From a checkpoint of a small mixture-of-experts model trained on Wikipedia.
Size: vocabulary 2048, 21.3M parameters.
Experts: 192 ReLU neurons an expert, a sigmoid router.
Training: a variant of SOAP for the experts, 738M tokens.
Below are experts of layer 4 (counted from 0) of a mixture-of-experts language model. Rows are named router (the router's row for the expert), up (a neuron's input weights, with its number) and show model dimensions 0-191. Each number is 128 + 24 x the weight over its row's rms, rounded and kept within 0 to 255. Numbers have three digits each.
After each expert's rows: a language model's description of what the expert responds to; "mostly gets" lists some tokens that are sent to it at least half of the time. This comes from a sample of Wikipedia text that the model never trained on.

# expert 9
router:161164141145131157163134157129051166151116131077136080151132155093142153097120113113131112114112112167080145142087124173109133128133172115104130153145127196160141133093196108176090122125118140149116145133138108121092126091139131129141097152103129170123114103106112125107172110139095171096094090128127116099152099107119124094126126148126145136113126127134141095098122113134156140106138159130157129136135124084089144091156112140107127142130133131094101151085124107092131076134134121144136138146104116124112094108096139122098128149110136124123123129116137126138086137108154161093
up0:114134109155144134141137156101106147086154112167086162116160143150140137135091097180130164146116125148135115138150157147101118111153146102155132135163108166113145188105103112144098140120128138110082136121134053125088150074142142128130117121126135136121155123085110104119125183162118133100109092121131128146133163125162136152144193123108159161148107106110095164131134112160142144108116145129144139129114066134118134108130122118134098124116165061101124149132155116114102160144104127077116129121141126138087125135167158145157088108123107092160143133103132140145114136124148138152
up1:143109100151141125116128141125116115111135138092121130109104116136125130154119125089127195122126073105102138170114128083083160141151121097158099132111094126157102141111154137133095144182147119133111171104114144149138101137130124095179109176131124151144103086088110097106123125135046169099130140130122134163145137093140114122141064126106132108145101164138121125121135157091097123124112103152137123156122167108165123130122136171125156138115107098115119128140111118103121092181135114169150131169135127115148133130102121140091114113122116118113098145088161122133131190100156131146
up2:160126085168114145114138138114126150147140149151134173136096131157145134127112100144129143140119116140115168135137104120161133136127168153131147119150167113137159175117124126167089130132123166188161122112146168119131109135099118116099114108099121101136126085094137094133084122136111125108142107153156143189117136159132105097104131131150123148097169143091101078161135153145116123108119119127143121153100124136121107105172129162103110133149106158105157112140102086124114162117141134140155166128137078122130066107140098167148151170150075139157097120087144129093128132146114079153
up3:129105125145121140120111153144117135110153109120125108140165149123135132117146146128101120122087100139167120107132173092189145147162164108128083089108137137166156141141149127121124144109083120101129188167187127141142144148117105132129134101133134120167144174124165141110088105140103146130140141136114125123152102175102153102125096136125156098124141133160169139118118120135123126129152167093127082138121069115134093141120142146106161188142123141093159126129117132081109145155147097117147115127118160132146121166101090094148071145124095104090121138123134108138114122102120061123
up4:180132147117130096135164111213097119160121139115101105136137111118156141124124130158124124091147133155117112164098120093084159116138126124104060148131151116104112131157149115119145082148163161141151146126116132144147146100121102088116115138139132135168160114121103147131151094133102159119114131131137148158140129150160123158115150110152166093106151140154170110080125146075100152102124147148148110169103137094108090149149095142169130112126121119085124107107144106106159116112156151151106112096114126133127125101097132112085125096083154123102101142097158152132086144110120101133
up5:131145106112084190122101142108182121152080174135069131098109160100111127166091096100170146112126123093147145133148102137085151133087127146143188156139084154149145125134104153165117134103124152127167146155101087136106111148155094154107177142157154163142115114127116136122115128133096121121122125172129093136106132124130101120139082152143150115126113167104143117107139119136141124177138131122104115149149130126121132100154095095136138082106147114121093125119088126103116152175111134134103151133124140101129134140136081153102095154091132136133141133130155099099112145094127096140
up6:122147095108127157147149131128100124096153131137111152130173128125146126109151137177130130140106128144103132155127098141111143088092058116169137102121135134116133095140103155139126109112091120107100177164095122088118188083151139144200116146123153136129110128135097148147134133133112159092125138094129101172140104103157105150124133114125121105070138119131115139112164140100137148141094177096167126155136117095149143146155122094184139134113097089127148096096118093156108126125136116121110158111086138122116137142057099122113118135138155119125130123152150108125152152170127123154
up7:171132164112146178159159146119136148118153108113149108169146118152137127115114133127077173145126129121127143121152119164090158114154148090123129125117120186109164161136117123117108155087121122122141198121128129116149149166129151109127169100146111138119108083148060146133146150120102131103141123109161095114139151081109162111146125153124132119131076100081099108114160128133129088100147146125101122206148150134144127111153131091144110135148149125149117105149085105140131126131107099118161150132122156110146113158097151152142139159131110143136154145140116143143090112124134139069
up8:116162131139106124094108121129144107141128119168127139144134132118135112141126104174122155089092121124090124137137136107124089145122165121146137121125136133166145140126090150115145148130128134086153115050106138120109133114102091149205089170187185112089105112123126114109161076123057089121137113118154126096111127166118150175113113183125124096120138131158090136134145130123150140142157104140128089144149120136130093126141133131124147152174136181088110121161122118115114136136173088125148129122122106112106115118130094120114148084122096137121103120144150107124126126089139126152
up9:119104110080105114112100091096147129144087152152151083115131124129132113123105144092125097151148134131093131095124133137097112063115104120120150113124125163137150112129149144121113114102139124096149152119156142108072134126121131152108119095087117139138085117150138100118136100124124138167122096149136107165166059087176146131086094124114155149145140119175160110096118139096129121159124137163131146100105124111128098131112123176145111102145144168126133090139153116132126118133157101118138066115123132132101097086119134127066134172131100090114154115182109159111111148124143131134
Description: Dates, birth, mixed pieces. Mixed group: commas and full stops ending clauses, day numbers and months in dates, and name pieces after B like B-ry-an.
mostly gets: " until", " both", " km", " He", "Release", " David"

# expert 7
router:136130149124134127133113139126122146156148101100095109131138127116187124091100147109046113175114135131101136136114065148143138117127130104126143109132081147128160121120125107151114128147166110103111154137121116089117123160149148105130122150119126135151115132114127148128139139123139142122075130103097077131095104136068121114153123114141153117118109115130120118092128123122189168132133129159097130158151139091073103158149131143106099149163130131146130116138093152130134081095152093053152196114076106098132100105119139137119118078137135084119123115120128114137126129152138136093
up0:161162181091122094148130119150165129140103121101105129141150092147139107105115112128153162127156155131129116149123119077108142144154158099071113129156129119155133130162102130152124143133123144124139096097085073176166104128128110154137097130087180133133164148164124164154090124132112061146116156150107176134095094131120125141125117094125121120151139112145077088057130141125113154137121126091115147146090134158108099112103172143126088133156114137145128118102103128151109140143157127127180159132103153132135108141148132136142087123134162120140116137134131097154120099137113135130
up1:083220153091167168154134112142187152115118142131108120130135133109115139114126132141079140129122149113109121142118142154114145102115148090097116148128109132129120168089120159093080085133159092124167089126107103100125136133118116172128120088104085086123119139133107165126108200086139140128095113138152098119119122148118118096167128148151160101102150082152117129150166104139140125116152119171106139098104167078116131102144131139148121121107085114107124138115149153116133115111121081101131132141144129127103114120117145119155168095142152107116104106139153133135115127145140110125
up2:145120145106127152126088138117129089155127097117154171141157082071154110139123082149097152134135105167112099143115136136148123136128188141116153111115166161104191139104086122187137141160116134161106128154111143109129139145100117140175145135130151107132105111144160110120130102092153139106096110108096145186140122172145123154114156145178145133123106133160136118112136166153091101127176122112131122142163171104123103142142152165123139158145151120107139128136127159136098132163148149125159143156112145099108157116109148102127161140127121093127155109145106132147177169118152151142
up3:105126158171100106152111130165122137172126173126113108160132162114116132123140166163088152142125131178096127122172119139115128133095141129097109174103106089149107143131130129124130133158151147088099139130164135131139128086123110119137118096086115150133108125135114122109097106119132177147161120144100125092143142130123121181101111104149156153122138115131135094128131118119111113157172206099112137157127079122080116154125120167150108144127113153151121137109113197090101121107110140142144167100118089150134157114117116084108152103144103128126073121134135102128135122129143148185
up4:141137053139077134109133151122144138057172059145102139141144124136112148172108138134114123123160108120118113137112140151129110128114138148135141147121091124096162145096146144139101117110130158102135134146118136109099151111130136122105171156101119135157112124167128153117103152114134109118045130122135117149089102120124160113107070109170142125143129109142132139109119121099102126144127102104097135121125148154153092127093162087133138155106071105119114169162090114124133146128162142121126109152156103129105145157175099140153115125114128100085133131091131141110132064148142110118
up5:113102130134094149097102124124158128138139118117161131113128130114125119133133161111157152134120126097131126150143133146094143139158144098109109093116095143148170127104134106108121157135131132125125086184140158085131079138151147115114147169104106137092110146127087118113084112114141138129096173090104119172119139085134075120143113149145143117069139123097116108098134123094102139099121139113084115154095107110116063136120093123125127105157128142108158138141159130131141165117140087137109133118117143125120105097108102111125109111081090102087123215103171096151121149151137165141
up6:157088138125142166102171127126158110155129134149131148095160151118145101096069146156100122102145142127116138115161126126136119110124150095137138097155139080104146192144121130158128120109114120154149111171086178127116161127128145152150118175138116157126141165128123101108134134135186123117060140117102123163136136100126106142137119083155135136120090133154134119115099123120105130104142081157136103154114150118080146188140105152139118108125137129138116116126130159127134131105106111143130168139115102128099094111101102098125122160052131107085130141123094127116153104139168086122
up7:152113108142142128118098143115133167127128130171141140127164144142147139088125060128188142170118076098118100115149143148116077107121127108108114114088081134138141123183100114131098107078123125158100110136097146156161117159156104167116086166158078145117129145138125155143139152095146129172153173134134133164144101109113107128128120122140123126177107123142139124129144132129142156152147127154111137117106143136158128156141144155142137112118119146154178148097116152131134154133151135119144150149112102133137061132116122165140135086161113127100097122137104130065122109164128145166
up8:124104128146120159126125133098182117091148153161178127118126120137168110093135111110147111132139071146102147151107165091106115153143103155145139099148123090121119106146098119201133139107127115145121145102098115132072167121115121149171165157167125126146098185132159163135134097113110140105161162099115143158147121152122122109179127138161108120146157130118094147126147169142148150140135113141125112107130130123139089110131117106132134170116079107092092127116098184153094127119132112122151136126122132149131104130158061122143115156126136103137124130183099128138089140120143147141
up9:134122117171135128164123102160120138083152088084146192137161169134149113182163138121126107166129144162162091118128100157187082125111139099129147098142110128168145147110128107126098135096117135101128141137082151106068118118113108148145124153146109150137111122115083130141123144145103167145128099154094116176153153157139115118125194132162116144147147149146149133131115125171114184106151103119183160141138109176123121121119149154130109138143102147102119146153111144129073138119102129165143116134131125132103091104122098139127133116112135140134105119107157115111128170122123132125
Description: Line breaks, years. Line breaks ending table rows, headings and paragraphs, heading equals signs, and recent years such as 2018, 2022, 2024.
mostly gets: " the", " 2023", " 2018", " 2024", " 2022", " 2012"

# expert 3
router:166138148115164141151137129144111140143122138133129120144161151133138160142100139119119103160118112136107143113118124195097147129149162126108107100145087196098129155115190133159114155114110102153145163127152121140119121120164137096113122120097114162143115101131079146126208118149092141061153127129113130097128124080101124132102121146136132137113132130140154111123144147109134136117110155132143140100106099078086169121148156169069149125117150102127107186121091106128124109115150136140158144096115132110133138136115110164121125127127120129118142129107146132140081132142179118063
up1:124175098160114133132178084094084124157131202146129112150132155209134143149170134130134128094134122141196164113103119151130153108149124108099129137076098137097108149139120152153153133165129133144149130121135132160154133115131134143147106142098096137146146068120106150193111150147131107114107134162103094125119135085125110135146113119122142137085126093135138126122154144097119126098141119157134123135124125126134100150117164142133158081129143135127110119168117117125101077120159113120155156079117116128132116140079130115098152144161127120120134107145119105103069124110118143117
up2:129153141131148091121127133096121149109141104177133169094155087153153123125157166144116133169086133087123153150081118103155168150159136110153171138115122147164115134098152112181116138149132133127118164119135162154134161178152173105143138078098128160124150115150153127116117128124122106126078112116156128105115160132165123142100117111179102134128126157136128132147122130133130142112144127113131118124095141121103144158156201122135143127145107102134125149127113134086132131121094142159136126142161136042162130105137160122114097138103156147131129114146145126129131099101065142086
up3:087120110155132121160127164182099163102133150149134099152129121131138130116180141116118153093134157123122159153136134122134099147122166137125145149153114142168093121132141165124126156142141081100133125114105140102128105098141146114146138087097167134152126156108092138089143132105095129106139150143109091147152096123144143124074139136116136151125117135161126109141104135152130154050161136170125153140155092105148130114126127123121161122137138106155141122105094124105127080115096085066143161131138114133135096160149101090048175148098146109120152144122156106130118157117134142106
up4:122112144100079089105153112169117114131128126121097106147141131183136150101113153074104106128096177152142184116116090120136132117133082144133103080165145193164117101112112179122137102138119137157146146156120165122133086114129158115121144087126081121167122180144156101119144117118111148108125128156151130137095133111120141114139124153178117096136111124137122131144107103133142161141158116120084127119140092127139110135154168136079197137135163114108122137094143090130176119139123134107110150116121092124129162163103117146124128147107115126108105129123145110163131115161140139103
up5:140160092132154146101112127112145129081133149101134133115158115125112114119146130139086082138105119149091139131122149128130153175128150125108079078143121100108059104128102114144094128128145105132160155126086141108168143126131114089134142149133085152144128114153153126169110155109122130141135117136114118164146144148158106088127168114116124157105113105143116107124090117127128151096179164124128114101130139080151146108169100131113142172149176138114122122125115109129115135097168092116161157133114142122148139069199107100165102105130090172129123109092095133144120159114141132110
up6:131092136093133104139156112168100129141097117096121149139153098138137106139111095073131157112138103154142113108120125136146141122118109137110089113168160191111142136107129120112171175092118094122095089148110098135103137164125102117166149135107106110170147092141176082092149123125142152103141136125141103175083131133164083154114147114151167157104143120125116122125153123130165125130146147117129135113092105127098161119161080124157145112151127157139143083151100140118140135114143124117106117113102141116107104133136129109111149082126163092120122138180123121153134093145097062099
up7:167146137089136121167123096143108159093125126133132127118153113183159111170141110146098160112144165145143123163140121090111130146115110146122120103123098110082157089122136138155123162147152121154132087150105115095130136127133170120146115145126141175130098115119152148149130121103126122108127153161083142103116118089121112120114123144168133128066149075143168120123128136110140141164151144103192121142166098138117135104120109127120109115126115071156107153122124071095116107117125115128135110111102182079121152130162111143181121118166089157124120153149108142133122159127153127072
up8:144098135119103144133109131104134121139111151164131115107159101094130134154099150158111106100120153128129140119114137126132128080168103186125123098178168087141123097122122177178126112072118131133147165123175136130127103123166077118167151131123093163169155146119126141071125127102091157134139086145147103120101116115119103118111105122143145141092127094125065100100131089113122123125119123135129138133120151159112122134120145136134129061128142094153135129115148116075120126150105136131137124094110102121130150148113094125134102156104203137131187126134135101130126127142119087107
up9:134112117072127126119134127117187166121142110117114130129139106123157105130098133134102128125138130161150121134117166150128116148102136079104171120160148144151129151136145154135165163143120119121087132085112073121102105158175093112151083138137146102162125156176092131159088124150130128134110156106144115137159180129184130092090130147141122110136115133150112131143146145097153089116142144120161105140178086097112127168127098118141135147121135145100138173117121091093141120088129110153141189138151147149151146133124117149123118089118126106124163106111115108181128120177101141120
up10:105101138122153128092123134135153130125149127172101152132075098122129103101152115122112135186136067116115109136095108149158112117122112107159126155114112140139137096118125145113135116111114134115164149167109166130162149155124146138155129124113154122122155076165174140137177102118149141109128120109105134124105142151154106163120131170111130130158181129110134162115152113133167139122109112171114125141092125138096134136144148118145120164141148134152071127127064104114145112125107077097143148117115145097097115122162052138158155158110157113110168129138144121101156162165133110167
Description: Personal name pieces. Given names and pieces inside personal or foreign names, especially after Jo or Mar, like William, Jo-e, Jo-ana, Marat-hi.
mostly gets: " William", " James", " George", " Thomas", " Francis", " Robert"

# expert 30
router:170178180137123149186126120138080128125116104146151110155126104123129125147119116092107095149128091156148114167127148177112159140131171118120133146124092229120146113114161154168113119128119144159133142140158138122094109146149144134124094144170066101132130107095087154116131127137161116088122107138095138094138113119103110134128097171140160170101108109110147098104131121109133135123140152106142149130138154130065102092153127135110110133117132099120138156114098077088116119118095130132145158102103132132143127111149113133079147137125150140141109124124157143122110148128160119121
up0:155164183126108132159154091135114124147120135116119141160144088156156062084110122123142117156097160141173145151089141123134114082117130120102158141112118152115094160098118115148167103124116116131121121118151133162117140132121129117097139111131120089139153146155101140154139145130157103143126138128090121160107144173087132104126101114180129114158143155118124122141146125093122175127127163129071135135139132187105098166121173125100118131064125124104109142148100119131081129114131165121084118095149115127141101132150082128109136138136097149153110134154150132134098179114081141109
up1:134119116085130126168159131072162101105120114162128135162166143141093145111064122099126136183106092132145145105114151091107124127103121109128163132114111146121122131073140119148159163142118112119131116113170136108121134133131127188140066135136090115117139085097117135163143130127117178119094090091164149123140074127181111129128108132109123139149134144129111107127133119084117119147159142140108108119096111117152127130123137112178102151139110144144151125132097109111074119092093121142171125158135184120111094116129120114139146118125119166170078144117084118131150132124129132106
up2:114128146127151150131062148117112103122134150127151075133126141119097123104111178124181140153173104106116153089111154131095141063088084111107146146129095121111126108160127144141129130176126158117088135104108144093103107142126116149130140166153135169111113145106187155110149176090095092067150144141085117081145162143106145091182110129139132141133131107109128124129105121108146127156135101114134140140136151173159124118149129135132130131100135142132102166149114119167122078136147135120146143126139141161104122134142102121106126138124156143136117091174134157101149129150149107113
up3:130152174118142139145140123193086160142114145164125110191153145160142128153084131118109134140142124101153166122126148144102159140104161167152126122167108159155133155116112102101135103145114158160150141113129142174094117134143091118032126129119112132131156158096150124138129121139115104118117111186084142117136138115119136098135138114105124118122133138137107125098167188101106118148116163123145103118133186119072118166117109114090136106126135109122066144153124130125121147150112125106097138150127133168120152094152101122147130131155072124134128140115141146117131149148127128150
up4:078127155058096105146087173141111096129093108142099087096134157140135102106072139111164136114165120134111130108137137143131162139140149159158126125127089162096134142080111130140133118132112141067120125123143098114118113156109140129112108127167146115139127150115114154198145109083093077095132092101098107116159109125171098161109165150141140116156137123106122125122140160147173141092137148129141082107143133130109149117149123113117133116142116149141171153094120124097119118108143109149100140107162077131122131136131116110109165145127158132160130095125146082104151129122136104138
up5:152152105112160088130098101154155159125130140132147150131168116138093119117142147119084164141103127094122102160113154118051143127141111105091191143143100171125104138164115140108135158119169139136109134153134143139090111166149120103105131124140098120116123126179176147092119129150109091151104152143102144079117137104098099109102092172140146111096152152124101153119157110125119122111123116112105119162145170146108135130138183160096136137134098079130178126161103138141136120109131138118125084117114125139149138145122075109127081108128102130136122153149159152120104109142123099153
up6:123128113121124160133113159139081136142119147109096104135135134173138100140144095098108109156132190114147112121133112117122161121126138181131129106132121169101111139129129157123052098146135145144115166145115160147139127093097134130154108115135118116087142146092143144113131146156135154123150123122094150092076121128136105156092123095152084189182143141122191126139164125134122160108105126132157157148125139150092121117128107099130071148148098092129166122090126118172135155111084148128129149126149108128110115109142084136143126172133166144127120117108169126169137143110148159138
up7:156130088148132138091146071176106116150097153159141134146154132111149079142095102149170125120092134129118149135136138172113108144084090131132097152141100155127116168101129124106157164075114117145100099132116124080095129106125123133133134124143131129168142146174142154131171156111124121175135102144118142120130079140134122148121164125132084097091147135108108127119140101095130132122165096156135136152108150118137157122105119120114104146186131111144102147112095107157164147120114076157121132119104127134122146137204093144117129109135153120175107138099160126126143146121134179110
up8:142096114130112127089112173139132133114166134158113145149128129152149121148127138115105140114145152152115158135147158125122176144156127127093149118115111164158132149114131126115125111109129116129152146091141167117119135122118170151108099134156129111132086124101102148133115130181135107138108136146183161137142103132170103117142110108119135144088172150155165116084123171113153119136109122135159133159085165107119134143182113108150113136140160091169129118145137098108069153130126100140161124107107188158156128126159094086130126101111133116106118091125189148067160166152129120172
up9:159102125116116161176089171164151116074128138130122095133114164128152122156124099072140154113140138134161159112142146091080164135112094143122135114091104132127134128161163137080121155083157152138147134126142114099119149165124131151097131137138133119102139142150113165104120149145136122099162084140138093153101128141155110129137135155144143126126148132117126118098139132093177153142126084142104123122148107129126124124107108157095112097112141066134120146096099123115112127158143093156159181094112104192153095100138111123159099130122140128135189147084119177132130144121131118124
Description: Second syllable pieces. Middle syllable pieces after a short start, like al-re-ady, And-re-a, Anglo-A-ra-bian, plus plural s and States, Russia.
mostly gets: " States", " Sa", " Russia", "М", " Lu", " America"

# expert 12
router:150133189065132136130101105095082109129121131119071129102114148161136136107103162116100099161124171138126145142128070124117137144155166078130117114172102132126161092110110107144131135113129160164131148117132089135119118110164152098088114138104124113159104107116116133119145168114109137114108132133115099115133122100057114133112151091116132126104124107144138110111111130121149164133151160163117121136114152086127143134125142159103108146086116095151101180153090162126154105117146106118122173118112121101102130121111124159124150101147135089108132173126113156161125123115109170074
up0:105140123123123163124146099177129113095173091120090120139146103122150146128112113139108162049112151124119132143169087103122100164126121151159092104155139145159126156113113147147094090140114125134087108136092101171124111150100136095109122133107157078165118156142122164116121123159131106151162120141114113109091138122097124160138132140115105119102145123110129125161143115135093134149119155095138158150158159116165106119131161131103099101123185135120154130101117175152149094105117111125142145111145143106085099080130124088102111195128109148112130180126110120162110140127144117119
up1:146158147140136118151132148152140136083092131103099141127149141153132169131108169116092165150169114147102137109110176104161144104094186145114091125091101119119147096091123155143158117142137126092079105119159126122140120120107127112127107153125119199158100140140141089107100133130110140124125134130077156112129072116141103159156118071122155129127132120085147099137106096128138149100101128091139104148130086136108139115130153130138138149117133128123140103140111138095137141139114091129148129205086153119106161141146127111104144092099134119103121097081118129136112084106098126106
up2:145118102120102095123134097101149083146135122147106116149103155137088130173084100120117145128073134103103175110152124122153141139160147098111121092109129123124099086096087122155105140118114095141157113123116140142098165170121188120148117132147147128142103131112150125068115156086111114105091113111136143111126150154121098128105124147113119122091093174172128131106120121165124125122129153139135141104107173133085087176103136157167120155144153197151142135148166108104143114155137148136111121130123108128145142151139143162115114160133081125100134135140119111168093145156102134157
up3:134140171078176126103099122135154109118155185114105106088138105164113127151124135128141106123113107122128168137094069108129121106147102124122118112143141125135132133135142095103153097094146117134113157139158116161119144154100166095114131179142120127142105144091111149101138131133125117109165100161124150168113114089134123102176144114107123154154127145087124131134116165113100145112127151106098077119097102144110152074114089111107134106143128101132086133127168114128149097137138095119157165122118117110130133103098093118103081191112154129111129129116125056151141089125123101113
up4:121101157134110150095130130109128129107159124133121082133113068195140153103113129154097184107129122127117143101145120139118130112191142108107107105127126140137111129123099148134137115118166203123087140163130154160121149148140115099122118137104115163137148116059118128133150120144152151145099077106134140139110138119140152117141110117124142113080144147134113103087117114099104158142145125138171122137172146142085140144105135094113166125091137134135137121111141106079115123134120114076126139141154090137177082178132118143099142138102122164139111163128111152091178107109124132120
up5:126099169154139130153162107155135153151188156114121128128069127154094124137123117155083114112111120130134172126120153157107103128138137103137084140152083106113142157116144134162122089126112171158156135129147096160109113121146151134119102096141117153114128151174129161130114139119115121136144115121133097124177113092138105114107145084095150097124155126149107138150104124116099104112139136137131166108107124122142111154115137152181158152139135122130132176064130146116119101102120093110120139109164097090078121099152143142126143138103115128189103138156084140105145170094088087139
up6:132093114104157176135120118105129126124133177116102155099113106117116074136090109145116159111140089111117141121144120141123130157131169105148121135090130155142169105108129108098095172180145123175106121134117113141116132121130152107099161109115105157161085126090157138119140139133128111139136184114102107116113162122141147144123160139136130139114148094134180185136114111134125150108163151124095107149160121152140102174145114137146149124085144110155152123162159167136129082157114096130140156142148112106116187102102118128082140121184111137160118138126091143116166095162101122119
up7:126150136109107106109033095109113133125094119103107097128146168098109128165147137114152140131105137110120123114147129140127133187120134089124130115122101095145110071108090114102122104137136137153130171117091104122129167140076127109126134139104086161103120120151161162162101122123168138115148123129064111112114111125101114160101146137161149165122142161114129087142169116092144160133162144129151100129127132154184113117133148143091108119132144130135108148086106159172126107130154155147121111163110097100125095118152140131166098119138148120130086121087141108129147144121164125123
up8:109120087136106145112140145122166115107106115129124074148130154130117116143131139091118112136151149154105128179140082119123145111135110125124136141125094138111131119131132105155164124145130156156172181098126127129127101156100167082087168089129126156088148129122149125117177108112195173100086166139145127139153094130127108114165118165156129124103148179114154149140117105124158124111090109097141157134164135112090128165109091113133106126129095155145134139122087107109124147095132146119093146111154086144126108106158159138091120111139122126140092157143124134200149147155116145121
up9:135107122142071128137115111117092110092139140147093122119135130127159157132128144143133176137118111116110147129126129094123133132133151172102111116089140134120145111158129133100118070164150121155101152148130122145084146121108104106154128124154094126131124118117138136110140100082159132132123141118158137150100158116124147126090117114190154109123133099185131120142141139145153122152120146123171113149151117142110089118126142116110120158108167155143166167177092163099115135131172104085154109110154139145139121180114124164174119144144096155152169154109182130117059100077125106122
Description: Sentence and line breaks. Structural tokens: full stops ending sentences, opening parentheses, line breaks after headings or tables, table bars, and = heading marks.
mostly gets: " However", " (", " which", " but", " what", " that"

# expert 2
router:141140152175125149173116088116103127159103102168102091122115158118157160178092146071122119159142121138112166145107088125110149125140145095130087164155105165163133116138124123169130127105119118155124145138125122115088093131147155139132134114123168118132143087122114140132164125146163147164130077114142083151116105095132116134162138107106165126110112130150088144073148122131153154106103130147124172113133084095096150111124126167140104151103159106118113159100135108147165127130137115125149145101099158116102123101107129145142089113121121145117119174155122120123052133124157127143
up1:126151145100109163159149168097096127145056091110113122105166102105135131150148129125152128180129112126197146118133119107126149140125102143140092148136108086123136167131161140105134098162157172142145119081105121108105106116118130105132108095105136128128105146128128098162115141124150144130124100113180101122160141104131137118126132131131142110130122136093122118079092159145162113140087115098146136090147100116174126140115137150101102162127106133098094181109136123150138134120100120143114167117133159140131105164140104104156137146163116154098085166154136148182085169103105132126
up2:102106119103148160143137169113148147112149091151091126094177129169143104094123113110144128107154137199148156127137167117107147080122128111125083088097137129122157135121136118122103109130096123141099104147116114098120156148107130164148135092099129166108140104095107134112117125109119100135122100134140097114124126108148129122078144119082130137112135102073159095115098166108094082112109153167179117102093133119106106105122112098156152118107165144083137148165133159150157158146125101146129177131124148154118157123135125134170162130141136115132150122154177125143154098135119137162
up3:180132139137157102120139127101103122156172096121102114130092153170115143153105096119124115120134115169146103123083080112174144157138157105155106135145099095142132142115110110140121118123111142113156111146085166106132087145130153104094154171096151162123147142145101136097090152143118147155112110144135082115109092099174107121125125119128101167123115121116098120129128124103132151136141138109084089143146112121110107170119143160167091133140089140093128114082111102158116139108149090102129144148070133111139129147147152100150090110124117123125114139137137139211098170132118113130
up4:152117113126161137120133100122147145136145122097119096133112137147155119146109103112133127123153131112145128127135106151089143142148147137142132119195152174134165134145184135163154107132164101154128121141114119122103167133136148154122175091128169143149124089116132133121093151106175110132105102159113157117124149145092119109121083114112174125124200085150078133149169132138082113095112120140113141138108129131099143106119140177138094180108106079162113111112152076193108156119139113079168133133129110155101148146113104094130120162141146131121147124109146123129151138123137116117
up5:142119149138154184126101145130143149126141109136103106086141141131116120163143104150146129129144109108089174119125116155138119122113143087148123128129146134124102150163115138160134164086095127128140090098100100146103144153138190133148175156103110114119173089089147127134113090127157130148106114125111139150078096079159127131093171176114145116138122151155130158137101138099105153141173103126104119121101159095076108117147125109138118180120119105118145101134144106129164170078092152114119110137125177141147126116129110109126119111125132117141097135126150139065122154085109093144
up6:130146143144107109139111126143139106146123099113108073150121121118135152121075099122170148159135100127147202080097110163071124115122098132099070116140086126113096153093142168092122104116116156112139117128124141117072106154123170115126126134087109103189143116140119180144104109148140097128138159124131121142120140144136153128182116110129144095125110146140128105172119168147122103132139152131135140131138181094127135159119139170119143159102129140138131110132115160152119173096103124129131107138135136082120133105157153116157105161143098114154093135132134104143151117132090167097
up7:130149102135106163105129123133116142132113148171161137102099140175120144143106098125076102084125142123149161134164186134157158165140157136117098096138090095119132089111108087108169152090147130095128145111116171167141118137073106096117151113130175133144160107135118172093052126133108152141095107122137103126135155138142124095111137140140153153143124115128115104139150144160161129144120115114144126143147127127118135118129163139141117121143143161101147159139103114110122147116136163105175133138158145095135144104122113059116089143153138146122117133143143151121076182102159134129
up8:159112174132136171114128094133117100135088086138152142101163121101150120065108139078085130078142094122126134123116086091168170143131140127095108137096095120155129127152152172132100136128068123123129157107131128116110156171126112148124135129148110121145159161164099136165126143139113157128136129124099164168145134087160136139125125146151151054105168142157124119156133135174109138142146138126120093142108096106171116104130144144179117105108150187139125131129140081118149120096122143128120150173136145147122107119151127095146127118134128136084094117140137133154115146128138137141
up9:108096125152108133138080122130122145109120158098076202127114127152103117099131128082128146141159120093155161131084114125127148144108130084118143141123133162112106158115098168188125136152171152099127161089133113130141092180094127159147129130090134138118090099108134156134157125126140118117145077110160081160126109132094143110142135137138188120111127141108102113132137166110117147141112126147141184167124157115130139108133106072115135139107131128129112135113104165105141138131148110171129111115141125146097143093172147084119086141134100144137153105161129124147119144104113098152
up10:138101123160103126086141071099148117108102106168116122121123117099099143095130086095108087118122121138122134161158118106070146107129135081147121126106134140126132102093115131115121130066135126125112144027086108170108104151139143152152130117124150119111146138119115149113172148105127140112111116152117109124107116119111166116105115143116154150156108166144139120133118139141106112140099126126138133118084130156117134125098139111152100172139120146096124114126151098133128190079149125119137121117132167154122103096184116144144114082107096127135088137156096118130112127107185086131
Description: Mid-word fragments, first names. Inner word pieces after a first syllable, like cas-s-ette, clas-s-mate, Ph-ill-ies, bo-tt-om; also common first names such as James, Richard, George.
mostly gets: " James", " Francis", " Richard", " George", " 2012", " 2020"